{"n_layer": 10, "d_model": 128, "n_experts": 256, "experts_per_token": 8, "d_expert": 32, "d_shared_expert": 0, "activation": "swiglu", "moe_layers": [2, 3, 4, 5, 6, 7, 8, 9], "router_score": "softmax", "normalize_top_k": true, "routed_scale": 1.0, "balance_loss": 0.000177, "balance_bias": true, "router_z_loss": 0.001, "n_groups": 8, "groups_per_token": 3, "init_std_router": 0.0289, "lr_router": 0.00102, "n_head": 2, "n_kv_head": 1, "head_dim": 64, "vocab_size": 2048, "norm": "rmsnorm", "norm_place": "pre", "norm_eps": 1e-05, "positions": "rope", "rope_base": 10000.0, "rope_fraction": 1.0, "qk_norm": false, "attn_scale": 0.125, "tie_embeddings": false, "parallel_block": false, "init": "normal", "init_std_qkv": 0.0376, "init_std_o": 0.00842, "init_std_up": 0.0376, "init_std_down": 0.00532, "init_out_by_depth": true, "optimizer": "muon_variant", "lr": 0.00902, "lr_mult_o": 2.0, "lr_head": 0.00817, "warmup_steps": 200, "schedule": "wsd", "decay_fraction": 0.749, "decay_shape": "pow", "final_lr_fraction": 0.0, "batch_tokens": [32768, 65536, 131072], "seq_len": 256, "doc_mask": true, "z_loss": 0.0001, "train_tokens": 548500000, "steps": 7592, "dataset": "wikipedia_en"}
Below are experts of layer 3 (counted from 0) of a mixture-of-experts language model. Rows are named router (the router's row for the expert), gate (a neuron's input weights, with its number), up (a neuron's input weights, with its number), down (a neuron's output weights, with its number) and show model dimensions 0-127. Each number is 128 + 24 x the weight over its row's rms, rounded and kept within 0 to 255. Numbers have three digits each.
After each expert's rows: a language model's description of what the expert responds to; "comes before" lists some tokens at least twice as common just after its tokens as in all text. This comes from a sample of Wikipedia text that the model never trained on. Tokens count by the router's weight.

# expert 35
router:093111117131101102128131143136105130082097136133146130172134176122108132134172103135104110111187112127083120166114109188125132069115106145119154074137148117145131134149125146083071144106148124122146149141186144104161167105161142130126109087133110137121148132146130112127160114071131141133120118128157143150121117139123147139085136110132127128147147140172105132104119135154142150087147
gate3:135116149098112137127111139096150185116154152157149136153176160103119141102126146146140142128107168125113116111134122105071142151127120150106119086150113161142103107096148202116086137098144173100134178166158119117111134140093142101121108133101112103091114145108102110116122156133109140157106133142150116136095124155108134186152150158109115111125111172101094098109111131118144123131125
up3:180121126169110143138132135164147139105106079139121128124126176116090097108136077120153089130150156135158090118139092153124144096119112108065101165110158153108117140174169112121179130100132150144130111090150113134130104108149114142117166165160089120103134111118122124164130165155138139104109113133168092135141128116119125099126122140089090156147140114142105140134148143134143144095105
down3:160121093144150085084144118130097107124125137129135071095123131109143129126180130143106108089126145085123116168113168136129144126070105173160111170096181124118111129119136080172126126161123148140115135136122163113118145112127104153155139130095119121136120120152144096135147112139135126091125166139101136124189132173137134155105168109153137079137136116128158147092103125138136098128143
gate4:142119154079091147088122149106119131102151149149155163108184109131138144132109134134126103116084109105136165176126085083139116153134133121098121120123129137096077097114075153118136156105058104096117152131107120117142128121131090135120126118115104150164116117135104123124107169100156096131161150102129117140117122108111123188121113191121146109119130141115126122140151115165094131138116
up4:129139098196151094139180143173114149148113130112132152124097117144091095117177135147120109129130135147097138111127149152124122087137140125159154139125132110129173137109156111169161115147146164169089130152120126123111094123095148121131165121127183133138148146162186107120162099176087136133120100132125100114104115129136140114103147087128141134151103162078123125144149108122153122156130
down4:141186115160133087107126123102152082156104097103115060141111112111127134095118116154091098164133099120134145154115121097123117126145136112138129124127162129072155144130106111133096112162097126114130129183156127167080129152115123138152111118114096131086117184119143163157124151137147137167145135126128129146117113129167144143119123090160141162123107129131089163143150152153130112085158
The first digit of a number, mostly the 1 opening a year after a month name or preposition: February 1929, in 1990.
comes before: "9", "0", "8", "2", "1", "7"

# expert 25
router:137134109065091108124118139114126093096138115120181130123129144134123155113134121162117119107181099116146074135100110169154130132101133173116147131159161127132146114128106140072088134105119126178145136161131145135154152142133166151131110129173094161141164134126150122111131133131126141123151096102174162114116142127156162156126098105161093117121136145144126178100087123175129137111124
gate0:172092107118082122128114136131124178161139137110104129106110129142096104119092126091152128137139113147155105074093139143096087074115140137141150130143125129148146139167100142118160114153092164171103155123134089090157117164100142124111123148197145153107155104132135120135113113120096123119105138113151154142107115137139131142151099109133146149096149155108064119133139121118082130163130
up0:125126137142121108141121127152111117123178148141125143136137125148150155130139104108109165165087128117075158111134098117132098127174147144118107127130112116126140107145148143124149158107122114183172137110133116156117139131133126127088141114102122113122081163136104183126126177124108147098115065142109127096121140165152130142071135126116125152124113131074180112165170134085159075126125
down0:090177134086128112151138125118120179113139100146106132118170114141145103138147104160102116101127086132114126150144088111101145134148072102144141137155145118146105117107137117105155056128113145137075140140140108135149160179114120135108154122132120133117145098101102097152150137157114100150121164136072107154126125166115128107116135119170106140147101119127118125118121153096172145080164
gate1:121126090140128120114089161134127136094110118126152138139071104118152170136098135122110126154141075128114090124111126162107096111123186142105121129140171125136128138126118120170107124137167131118155096141104125180117145154121136172065163149095148120115119133142125109174102139174103115098126134140127121128077132123124104152139154142176169131118083160163151158136152140113107113107136
up1:100145119120104185129135131139116111136130128164109136113151142123135110140180091116109115129124179098161125161149108138134158088140123136132158132092091148135116139109187124129109124116118124145117119097142109124121146121105136123114142103157085048107135144149134124149130166097092088126094142106139146099156136155092120106112126108084074084136152102131144116097086128126094124158159
down1:088126165097140135128110136147137124150121128129115111118121110122160077117100154135118114123122149123161102144175179104154129129131127134130108108098078109125133096112124147143117158134126124153086149120117137095113151105144119139142096149145117152126086124127169108112128141133092133143106093142124138110070192129123171119095144198155098145103110164153103112109108159132182149128177
Final pieces of common words such as lar-ge, Oran-ge, doctr-ine, eng-ine-ering, learn-ing, usually just before of, a comma or a period.
comes before: " of", ",", ".", " and", ":", "er"

# expert 34
router:127109118092089123103084145112133098123143077175150149127135131135106110107129154132107110100136100117120107138117125138145130121060104152104142134136123103128180111121094144114110129116134153123157128145124134101163139139165169151108128106155096158128138125159133124130143109131127123130181073076177129159105109126159164131078121122147137104141159146126088159092131071152149114134159
gate13:113107136168141111105076132121142142125131137151151106150076164143104100100141125175119088132112174111157151140083122134151140151116124149157163119141100093130114130127125147114098144103160118116156102177120134078144124163172118134172123154101111177116182115071116140109126097106139121138124116095129146123123098128125152141104107126120114160109154141081092115123124141140162091124115
up13:154095157135096101138109144125112162128128182118127123113084151141116154146146134171130149123121120129155170117134140136157137174132117138143124133129082124092111146135181133142100146086165128119121123111135157113110101111113159096169118184136134169104151105111148154117153109090146140120100117095131139096163140162159104128144104123142101153122083166109152105163126149138192107101126
down13:162123113091097109161114137134123149188101153121091131130101113118134131134108126119120127158090107129146110132121113148106113154177122116139120137091104135130129120125134155161133119139082114089112102114107098175099144092133117112103171146123145110133132149097113193147088108190128136078090119138128075086103132122118097120110097132092114122106101090127102122132139102108152095155123
gate14:139147126133147111101151147155113109117140148164120162117181112114156140093137149139172160096172147152087129117153104142157129093163108144143100146167143148109100111119163134133136113137132147108130162139070110116133134091127123110145144124133190098128156098119142102048167115141137172129127150126141158149110142165140114172105143124143110139122157148162138112165119119106131141096142
up14:157137143103099116163068124131165141180193106150123119112110121100098083129126111150124126127116134125119148107130147120117156104135116134110074133153123121128112110166147137158168112090125132137141119147091103141122122131104144154079143139150113133138121092094117160121170161178113113117143110111105130157115143098161187113107089112113153118162153139128107149112115138185120088132117
down14:096140079097132170141123123150147154108165114118068108118125114111118105120090152102112146148126171120081170144128117100094096134122096092138101100167143133132115155153130119145140156136131153158104112152127125157124126152123172125154103124112137123088089119123173106134088133106147122100152088094133148078150145091117130138129135135086140168129110150114135135088100139090108145096152
Pipe cells, colons and semicolons between numbers in tables and infoboxes, like race times 2:55:21.7, Resting place:, and year lists.
comes before: " ", "\n", "1", "2", "3", "4"

# expert 32
router:113105120125110127127123129125102101124101139142140108177145147150132175115155134138114124137213060105107102164137104141145143106091109169136133134142132084137171136152076144127087120122141140134139141176150136134136143107145147126124086077155114129076143148167140119171158131093124158137130122122162124144125143172137133178101108099128106098163139137137122125124154129139142142108136
gate13:107103144145158103062110127106076116109144101110138133131107154147149140119150088163142143125145103110094149133160080119108108154099092150119128125116149135133130142151166128093157139131151173141136121118153107123138098103186086141152111085081147159147165149143128141111127155134136144134155151131171098142129140171135116158098175117103141103111152151136113113075123101109143138114137
up13:148109088111071125163105133107110171131153119166134130138138112119126112133123174122125089121099117112117126130127138127133105101101133121153092177141120131161187109171079124136161134144143134135173098131105115143145154120118167130113125158110122121126136154151151143127134149100093100126154139121149132101116156137170145124107107140112143082131079100162110177119134079168121061128122
down13:083124101077152102141137105151143124164169150119127146148140129112165104166127142147092123144122110092147114158111153144174139121138127119191106197122101116142148128166099169140161139131122096135120092148108086153140124116127164127128123109120141131119175121131122124140123139130131172130146110146124127123084134145138159122110107102181148085120125077150098119147103081140107095125128
gate14:147114151145130143124124088158169126134105096132140065146154119105158128154126103143138140133160176106093123118110091105166128113155096098135107096109090119141125131133082132107105080114152152127133133115137136071125088135107075136145109122126123173158103151140113153116104150107154154124115120142124143144152116155134129119148112062116114145131160150139112135100116151146097192088137
up14:106160174113099105129113180117147112137086120119149179120120087143113086155146121122113144122128125147182104145125136128092156113157145116136123118117117095134080130143086128114117140133106096106146155129121126139154103149175139142127092156104158143141159110138078136132119096166137107076136103118148148105135116141151100118104112172110157160142136147172120156143187126137143082119114
down14:050149147094126127123152129094123116138144159102149090145162126129096159156125142133109146130158137097104151091156098137131153123093139106149096151150182142150157109149169132095115153136113139123101167136168136128103156149130135124155143113131108132145101158128108150120177169093098133138122156125100107136138177088090142137122142085148130131175133135095147128118157118125114117174136
A hyphen or bullet starting a line in infobox or key-value lists, such as - Born:, - Class:, plus table pipes and heading equals signs.
comes before: " ", " S", " D", " B", " P", " •"

# expert 28
router:107121121105090104125107134095115133124130088161134101162152162128128145114131085143119095108142126126135124131128086143131096136115062147132130122130137104141156080144121154094078152139126132135177130155135127143167146121182174156087107079191098173108157131127121129150157116114092147136141109132145120167107117153167136144113134111186114103146153144153119128111149133132134154127147
gate0:140108136114158129198116082088101083144108118173098115139136105107102091124123123157136127125135130110105119095124138120085160167132146139134157112121120143134131145164136127127156120130145122149149154073109106102141110107149101150156142128128129125140149131151106163131162130166148143078137117142112117143128172148148165074087099095106178122159166140159156110105122120130140164159122
up0:131113098127082122105085166173094135111134108149108131128121133128139171155095155088119147126128144149116089156130124091111113110117108118125136141125106096116161146105134139122116126066118144150096128154115124136116158152105138124131133143108126119117135119107125080096104150112099127131153119110177133136138098106075078119149127103119096103093101090087113100150100095105121049120153
down0:094137134122119143132128177122123110146108163139128111130127108142119142096139086116123090144157106124087142144099127174146115137123128109146110100150158154095094156159125096122107073100133147134131123113143121106113116174165134125166158117133112130097147157166140140112118089110135118118123170089089144132120135073123153096119101134152167114164115130150139175132173117191128097127176
gate1:147136137136138105100107113114084132094132139121109151119120137134152080078148158113130160108096107111078121131100125135105129075135136105111089164113162142105144128169162149139113118093122133166149167126094091167134116095115101177137131154131131102112150106158155112166131129076132097101140097132152147171098131142160131154122137113181144124115083145157133125152153119111146146109134
up1:129105118155106129104122118119119165136121158133109141126172138103180171130131187073111092109090146157121132134146123134122147121107094134115111130112094137088168142114145094190111087124157138153099146118131104133133157091138168144160132081126146099116097103127133135131144140114123130145141142129169109155099134106084114141139110091157154117144100145136181086120106151160149150136109
down1:111108133101103138143132159132136157130146175107144104129135123135152165137164147133135102166118122096077182144123125140111151071136114129128135118156151188104138128082075152125129105099135105115130107097110150117117137130120163134182135101103156128076116109155101118195126099120119147139107118118155129140131123080125094147147158096089139122119138147141148088153110112146137159109129
Periods, closing quote-period, ). and line breaks ending prose sentences, plus colons after Note.
comes before: "\n", " The", " He", " In", " It", " She"

# expert 10
router:103120097104118112098082144133109097134107121128172128134142126171130131123136140137110095142144105093138095174095081185135128109107124126122144148110160089153137129121104144105096122137111138147127138130124125133166140106135148162114123107175130145120175167144143136150114137071135147112188102127130169115122165139155137168076088121124087108186119127138103138128148098142145146115151
gate0:126115110120109123110167175121139088113119160104117161142103144102165106128127154105151107140075111095129120126118100139129173097143100146090097192130140152119129103127108130122135136133143146124157137093098126125138096141125126115110113179138109137111143119148118115108122087103138152092138073115126138093168145148178147180162136144093133155115159106111122128101124106152181103083146
up0:092122124114160118138107126119126138150114133150091108107101144162147110125124094145118179102179162170097152154140145136127100162109146074133158114145131116108152160146151125146153105119127119113110122172146182137104177075137140119100129120143143159140147132111105086114084133137119113116105186137155122140094099118134132075116114129128171140135115104118127129172140126142080155152144
down0:127109109133160125159118125116129130124135094120123105148092109154138123125149117102086127154142147129105154147155138129124169129148125175192104087152158121133129135188124110103113142176133106142156114118141120098136135126170119107150122147123123111104148069144112161129161120115156103145153118073105152060146093131153110135097152086098121100145103117145140142119160090135119077125117
gate1:131115130151121121105108120092091152146084178155129134162121106186118110102110144156122098148094132102112111161096124101096127084151118121129145116118183114161127166115116127141072123154139139152141161090121122128132106130100133143146142110142156129121154139143114170200109103151138176097158160152096141113133116120113136142139125123131127086147121174127146129136107115182162151141122
up1:114071121168117128108129096174135128148179112118132094162133124105147115123140163118148151119103156135146101085112136122116109078168145122126126154131134147152101120108145125141144114140141145111138170137125120105099164144137141129127138139144183102085094097151115156100165109124111129167134074154153138143148118180126181132131095125143112104122126089146096124127175171114122148090141
down1:109119157155099144120131124117130121157114171163139140140102159156113131090124114150073082134129144117131095106117131134105139145103131113137149088091128152124140142117121143135120136174132126131097133102149163121108173135140130158116096127121098157141164121141119125137147082115100136143102115100086140129136113200089154109145138158129072100174184146118182103125116081114113118149122
Mid- or end-word pieces like op, ip, ach (Shortstop, Christopher, stopped), plus == heading marks and some line breaks.
comes before: "\n", "|", "s", "her", "-", "er"

# expert 53
router:127102107111072133135128145126094105141148156146139155143163152132112127111155127129136137137187115097119112167146115138120149099133096160126139121134133130134159137162068162097100125125138148168138141157157136122140155112159181146112119089128125140120135136192169084151181129123119138154140109093124153137118107188162162145115069117136119104129112125129106163146166120150127134129136
gate5:144119124079062118121123130129136134102127139144117081144130095126076148121116129164111143097100126125119148148112172158163146146121135105137106133118095152195119095137112130149144135145130111115161110137116153108176149138116130113103110067158115148109109144137113122148140190138105121156159162143137155132120175094146149157143101113080131102146163144103131104149144111125142086144104
up5:122124143110092101168135121101141104147131112156147143138143077114118125091121161134081133123130086146160118137102215119105137121091150154159124163150105106114150132128145090158153110117122149115128107094093110121108140153121154132090112151096130142129109100101133150130115112147117144116178089152163119103100099121123132121102092183115106138142139089135151147074137130131111122167146
down5:159082121118082100137107119133110154124126152110126162134082101143113113149118101112104162148138111116144121122112144134115110122087130144162097153077139144119123114169172113130118111150098120118117113070076126128136144137084166173110138191114162125152161111108115149107112145123168127157142153118113124105098149109160130138079125126125118106127151142143103115144110163147191150150107
gate6:131112118116105148148105159153092132125145127112116116126123124113134087155153112140175109129135134156182132205131104172131147133153134108166192128133105127148172150101105143134093091130150119159088150150126145121158147107102163144123172152143143125152135140128121141140120167109134145140136113120088139125159106120126103089118118094115123089130151139116102122151143132188089130090174
up6:116110149126124145140114141144108128126140141107084150143139135110107085124119124122144110100144116135134157172141116164155145158148111127137160110110096137153158151095113157154048103118083132117097132131139157079179145119099168139167159137148135123129143126153137103158141157116171148129109136125101141141138147095142075084121153108121118098143165150118076122154099128172130131106166
down6:180126106140098155127134107141134145139132148110087143140112115093143139167106147047117161129089100155120171108149168094143124135142121075143127141140115141114089124105150120083125088127109143126138096152112149143133126147099124071158106159158142129136098114134138142132122094167139092122128147159095123119165133144128103137195093098121114129095106150140106154146110127101118144126136
Dash bullets starting list lines, heading equals signs, table pipes, and of in "List of" within see-also and discography lists.
comes before: " ", " S", " \"", " B", " L", " P"

# expert 41
router:119131119099088105132106127085116087096116126138139092147125157132132146111148113111107097129125099075126085119120096122142108102109116164110140137154171128129179116173126162118107136113174200199135166120147159170141150118150153132103104119123095137087154134126113139155156143129108172120130115094125129140115142156148125154121112115132122149139109144156127129093090118115167135096127
gate2:117170133126141159153126109075132127114101146108066138101120162114144134101134081134097128123130113114080133087182131152142144135137118145158113105165126165167132112157164086120134114147121096133164101166125151129113145141143098133121066171104112104153110148127124088097137162112148124135112155075147099138103172097141117120136116101136140140137154140098138120142142144120159095127145
up2:130128106116093086136147123135133145159134132152094105186138136104116103111088078127113091124123124109123105122164141121162138131131153087122143120181125122135094124155170137190066124094135092111112144136082128132131146119085121142102151137173136123172121149135110134118127118116154115125132125137138115121111145140186098158125145127115076174124190135114111120125117130093109143103112
down2:131130109107152102127117031115104148159130142068143143173156156101130099117112125052119125114140126132144115163132120131105122149110133093125137137159167125109137164116098109134124159142129121124126138133108150106126103096123089134121125118126090165091150158115118137107144127108176120108147115124133122131157155090115105113119176122125135161136174074123106125125106107132116091090140
gate3:136139172126075127139110155141067132126149157121145117130113175174140113171123101151157092105128132124123124145091125132094112126150091159072128110115147155123147103128102154129114136123141151195119137123150139142131145129126171161134158134135134121177172104104102139113125103123063133127077148097122155137132139123098133106162140147127157133124126154075131130090129129128155133116094
up3:124117137127116105139128148180113128135121101129116086141088101134134123156124112119125129124184093151105097157084122137125103130188179117115144105100126157156140146087164122140114149110156110175158153132146121121131128161143144183096152138150132115130113101155130141099099160111106126113081117108130153171111120111087171112132123125114113156117069130124162082114130106122090114105125
down3:128087148096139135194118109157148167133117122113131133137129127122129110141172126136103159167144144167124208113171124093088103140143116132073094108134138100149128173109138107145131152139128147121114129118118130149138104115121104127154106120103176081140175119138137100108108149116107107128131122145122148147136171104114138160099137164137127120138122133195117142143092087128152143112158
Closing suffixes of abstract or technical nouns, such as approxim-ation, m-ath, h-istory and polic-y, plus table pipes and bullets in statistics.
comes before: " of", ",", ":", " to", ".", " in"

# expert 57
router:126132136098087133075072143129124119131127105133122137167152142156101146116138136105127115142151117083109069119118117120158144115123078173116156123127133092164148141148112131082060136127148142137136134135133131139148144095139155137106108088144096123098128108176131130171169135097138144126167080100138152144093120155170154139113131120140125140140126121138107150109099078149126128088152
gate1:103138128109087152124148095110100114127094119124131131117178116162131126138121119150116098127092117135100131158160135127151157136153152118155112077133155068165124132088142172111108134159120079116121111183124130116130177139140108094112088098105112113106110128109121103102138119115133157135119144129045130147097113105128115093118120120151106169138150109145132109105096114121132131090178
up1:154106136126161120191151102119133110123136113140117080121122133116129143107137112107110136102165158136146129145109158123085102111120165136168128141140097168126093080176124145150161134151161171130117155137212116103153116139139142130147164130122141168138099108140133098146143135138124143163137128119103076132142146206141119122154140094152107121127104144155128142107154109118132148153128
down1:153128105106151141152158127141135172117131119166142146135107184121077140139099077120165139104117132079139148104143099115139110116124130139145160134134092175143110119201123120083117117166129165110120136150110109131157112138130093113140118124145115151096106161142099081103117117115141123124080171115117149137151079119149091129143159124125076148106112158095130139132128159097127128117108
gate2:073118112157145105122174138139109139143132132134148138132096091131150117118142175108157167158144101115136146157117092097131082148134166096168109123144165108128104133108155082131167146149126108129115135105117136116116150127115133166150100085143170098101123116169146122124129145144152155161119116081116125143080107136177110142121129153160121105094094118083119077126139141120126170128144
up2:128182107143129127145141075165111141102129127133152132095130142166156116123153125160131136113107099114128140150168121100164118080127098079140132148121117148139110130140117107160132098128154109110152096110150132106136124121136103131148122067156147161120100180171144129105140127129085105091180148139146168084128136138111092137074151094101133156121136142119175102137120158159106136125129
down2:140136086143160133140113127131125150115108147108096147143147110102134140135103115176116089131109108140097143146131105128111169168111122121091151106144108127130136110087128141092134155072084110162150154127102123118131142119148154095108132135144169139057131156121136131145113111109100117169194108104155135103153130142134100123138115127112098154131109181096126084095083123140121081153124
Prepositions after nouns, mostly of as in Department of, Professorship of, plus for, in, and colons in infobox fields like Class:.
comes before: " the", " ", " M", " P", " S", " H"

# expert 29
router:125128138134136116108113134111109109112097138141211130142124124177123146087129104139128130130156100127117140135111097133121139103136121139138145128162172095162135092135119154108106157095143153148126156192176179134159149142146136149105123125125123156119155101125139069134153123132127145164173124107154118132118159144139184151096098115139103147145131178144085126120135104135122129095176
gate2:126099115123127090127139096130143143177092084179142130132113062110134155105128140119125135099134112144118107123137164145098169129147143156173081140115127141109147173121090101100139143144148180101118160170131162120097143128157167148137148137080142135120106120113146117133139127151114130155086122126143144149104150135166156172122088117148114156105081156116089124119126149117125155115120
up2:138160123126088114160119122121124117183110132102121123143082139129080129117080113151118110123102126125121086088118131143084060118085159154112130108084115157098113123120152076092097106153128121138160143168130133143106142155105136128172154119097107123118116131138128126124118119144105111177101106115146084164117132110140125110157143121143138137107094135151164158117094132095178143155131
down2:120114126104157143112099110123125140088139134122119145125137116126114159127124149141111151124147152135142124131092101088113098107157120170159124106117105182145100149106108103081161147144101119106160099105133169105130109161139140140126153127126143100148150098158078149150120150118140128183198122121100108161163142087160087117144125101185101118158151151135123134117156128070141131128142
gate3:119109121132145116130118112093117099131144105148147185096102104157147120111177112168146126131112152130125114127092107128104101112147140142194105125129163110160133147104131155114160127086125131128096096148161142143149139133097133184106103133165124157115116120127132145128150090077128146125120125123152127070111165106157122135158125148127153115104097163159095087150118169148103164108167
up3:174113118136150143149149117133114112101138162137125155110112117082116111114157098138118126141088119119104148135105100118116105134140141179147115088160131157114089085124120183113133166121085154101133114157162110124121164127134142125131152168102091123125108142108124096089179137132130189149130125117125087158112159149139111138124135129197163140104104102120128100119134158112178146144139
down3:144106086148083120133114131106119128140151113140137158135145134148123119168122120094171143117101130182130106157134142144154137130162138149088100166143130148138101154104135138086145148158151161134079099108134135093140103122163111079174170102154147134122172143145135178134154172183167139121130085142135124116142158132110103122122120129139164105145137111101107132111126071144130130147114
Inner pieces of names and words after a short capitalized start, such as Kö-pp-en, Mc-D-owell and Gu-ild-ford, plus car-ry and k-ill-ed.
comes before: "s", "er", "ing", ":", "a", " of"

# expert 26
router:076114112078133121076131138127130145115090091162145132113120135134120156123154126172072105139161083127118112163132097147145144123098112140121162113143158135175143098129109140114085127132149160145153153136151137102134137113150167164127100120107098156129170128168165112105110129091133122173154118108139122149104150146148174153094141121124077131130121121154114115135114122146144191122126
gate0:114119107137153133118105138128120121116133115124116141096121150140156121147126110109123170135114108109111128114099158133196154087082111123131187144089138125137142134111131171158133100150103109115152117143144172135118116085106170136099125168104167134116147128126144110156129150134137161071162116172131118130065136166170151140147121153136147117117116146087162108093118111137148138067132
up0:091101114139106144174130156125122145087105142137096122118131119136115130155121110085134125134111107125129172115106188140186150181074111117130130118111133114137151133142092205178110125123112148100113138145145165107115143107094132104133149134118106121129130091113119147176133170139137150079114143124134119123111137130119113109150141130136076087131180162142134124114136098151107107097106
down0:093130097139083081111119148141119143119146132143105107082136120115129130148148142114172105106123137093153099084094140096114107087103136126179160157091124133131128136134138117133128119103131092104143160146145143097129085102138163160100135149131156125150117161120113128110144150127096164156149145144101135070151102128101138120202150147181129131142124100110090103150114085135121143115127
gate1:143105084144111097138132134119112075121127162162104136148161119111166132133116155131180114095132115122176129127115102103132107083137091127155130135103125106141149146096178181070118109096124151083151099179138134158142128087118101146139169175119113150113097103145110118142143088148143111155128149139132074120103139133119120129148132129124125143153134133160148153155128151166134142111152
up1:126134114100131112095126130116156098118130127159106145119112112137122102154125155122176141097166086131115104120132122113146115137141127160112177152118085148093148123081145098091063108119134131100149091125164110151133109119096105127134154144133161134139122130155143140080119136140117132200137150131156103103115134126160162111172128131098111138132102160183100128109102184116094115111158
down1:138103119118173164106125136134136099138099099131116148092097110100124144105135160126175154177137092187106147159132134144095117147136130125145177147139094113120096107105153120158148129085169125131161120146101168116098144103115135122107119107157119113126150162113135144132139084162109142126128141104107114142148124094136184108152206105132138136130123123125176124129165111135117106157105
Short middle-of-word pieces such as ap, ip, un, ab that follow r, sh or g, as in rapidly, rapport, shipping, established.
comes before: "s", "p", "t", "h", "ing", "er"

# expert 38
router:128110123129103136125105176126096089101136127113143120140192156131119132111141119165110110110133115108143078131154117161156106120112114172091123109146162112159144137151100166116129140109153138137124137145139121104151157084138126142103119111173119175110145160198151125117183116099121123149146116102154126151066151174149137133112134115146116092133104131165119173135122127153152160117123
gate1:096140138101109111140128118093133097084150161154168143156095156140133144087130149171132147147103125134160094118137123132133115148092137188129144141139141129131076116105104141118150137108135076152130100127142113163126166156109136122128187178140080129103123108136159132116118123138136123084120092144157084123133143122134118172164144090115148112151145149106125173091150149155095128107113
up1:132129093131136133108100144058120132113112112111065111126131133140138065089111121080099125145134147144144100128145129124134124122128108121117127105108133087152157122121125121132113156180108064117080116119108151129099116124114119099113130119104136129098147057162131147178125122128110134136122124160162141107151070120112132157137110153136125109154170089125095157103140156147107141132147
down1:123139153102127160159125166102093144152098164139156190130113115165115119105109135151158160156135099122131116119115110174145118113123156142117162066105109143152105126103078182149146122134128137163137165118148084121096150160123115105156131159165089123102133118134145081084130092145136136137142118147112128137154104149176156144169134129116138132123153130088137105107130131128103161142121
gate2:163139136103108101096155145082122169122124160131154143100149123131130102148168127156084119114136123090122122106091123135118157140077113128108096118125176160124138117152127125090138168092149139153162049108139105154112141178128140133082116129120134080123157091095108130106125163142101099108131086121131114118097129151167082129127128135120116118105132103131128148120111129145116114168100
up2:136139083143149134109112127107116133123124105124111123129111095108160109169126134130114108104100124123112133125114101121169136137136102110147128141126126183161130106115120054134100168131106161110173184102089128135069165128162094100151087169154137135134105142132145157113144135124160120127145114115094171119133101163130117147138153132134113134172154097141191098144125130117144124106082
down2:116104105138113140130148101109162103104101098099122108093123106082123154100162138111137117139143116142149086165132151160137153156118153153105114137144118082157153113109132141174147110101121105144107167152128157115103075100183121142120132139151097140146131117145140086106126116134132076141113124133120140155141083102145121101121145140130165138118107048132123149176138148102147115172133
Word-final endings like es, s, ers, ists, ates on nouns, especially plurals before a comma or period, as in favorites, eyewitnesses, Clubes.
comes before: ",", ".", " and", " of", " in", ":"

# expert 45
router:115098098129098119118102136120098111119111118159154130124141138158129135091166128125127124103149094060116117168115086138139104111107102129136138122145140104126167139149112180101101117131147124168133136149173184140142146127135149136117097085133130124097136158206129093149127106101131141133136145101130136159111120140149120162084118124163107082175112158106131138089147093152138150109117
gate0:162144138125128110123106166127144134098096138139167150128131120137157156120108123163140119172105152115139074115156189112128162115177092150137122174111108118126132105136126114189122089136130121075128128166122105153127126087102129119116083113105155106134109175136115119133162162123105140098118121148102135133114113112140125107093149068133098085101122140144149118131128089112131133110179
up0:156128163127099140174074138141113158135139111098110085108098151126111132126126137132114151118105167144141103138091118112137129171122173099138122063159160124175122120144185116102149108125119106110138114141152128116170115117125087149159124183149081141122130104125129097112122113128113127144139108112096096104131121146121128068126087158136097192165133134138118137129114152124130110142124
down0:146158110138112112073097155109107125151129114148160073141139110106131137157139109174117131129084139162142111155108145130125159144157094087142158152182154166117124094143128094172113163132119131145137184131110096120105108085100106144114119136144076113102125118133145108115162147105129122137121120109123151147095115108138128128093123117134119152112136092109082128086142110130084131123183
gate1:124142111116095117099186113141152117108151140133120137106131167104108114127114129105131134114155125108111107115147100153132125110139109134105134120128142152134167130129112108083121140147135113164099157128106138143111181103121132102145148077173100069150096124199111126092099150113154137134100145110133085125125130087173128131163178155148119134136127097119119183130162086132167153111110
up1:132152133176134114177081145120145125145111091106114169146130106130120139146168108139110154133132135119150142157128117139094096156124174096113123120164157117134081139128164122136130134137107143139110131143183165135108118182138112158147130148118131107124111148089156122145150101130084142078149103120100145134058144127129115126115093154105119135165157156090116112117097188127145110158132
down1:140114142152104094117166114096170116081177097120111153129147169172128149126171134126128149154115122112115151127105129174152125116135124121104169111134155063132116160114173097116145132083165161110107131121179090134160106167173130152129181158131122128139123135114137117116144129108151160137109137162137093135116128144128129095097114143159117121126131147111133149164111164152137159140098
The pipe opening each new table row after a line break, also list dashes and == heading markers.
comes before: " ", " Total", " B", " S", " M", " W"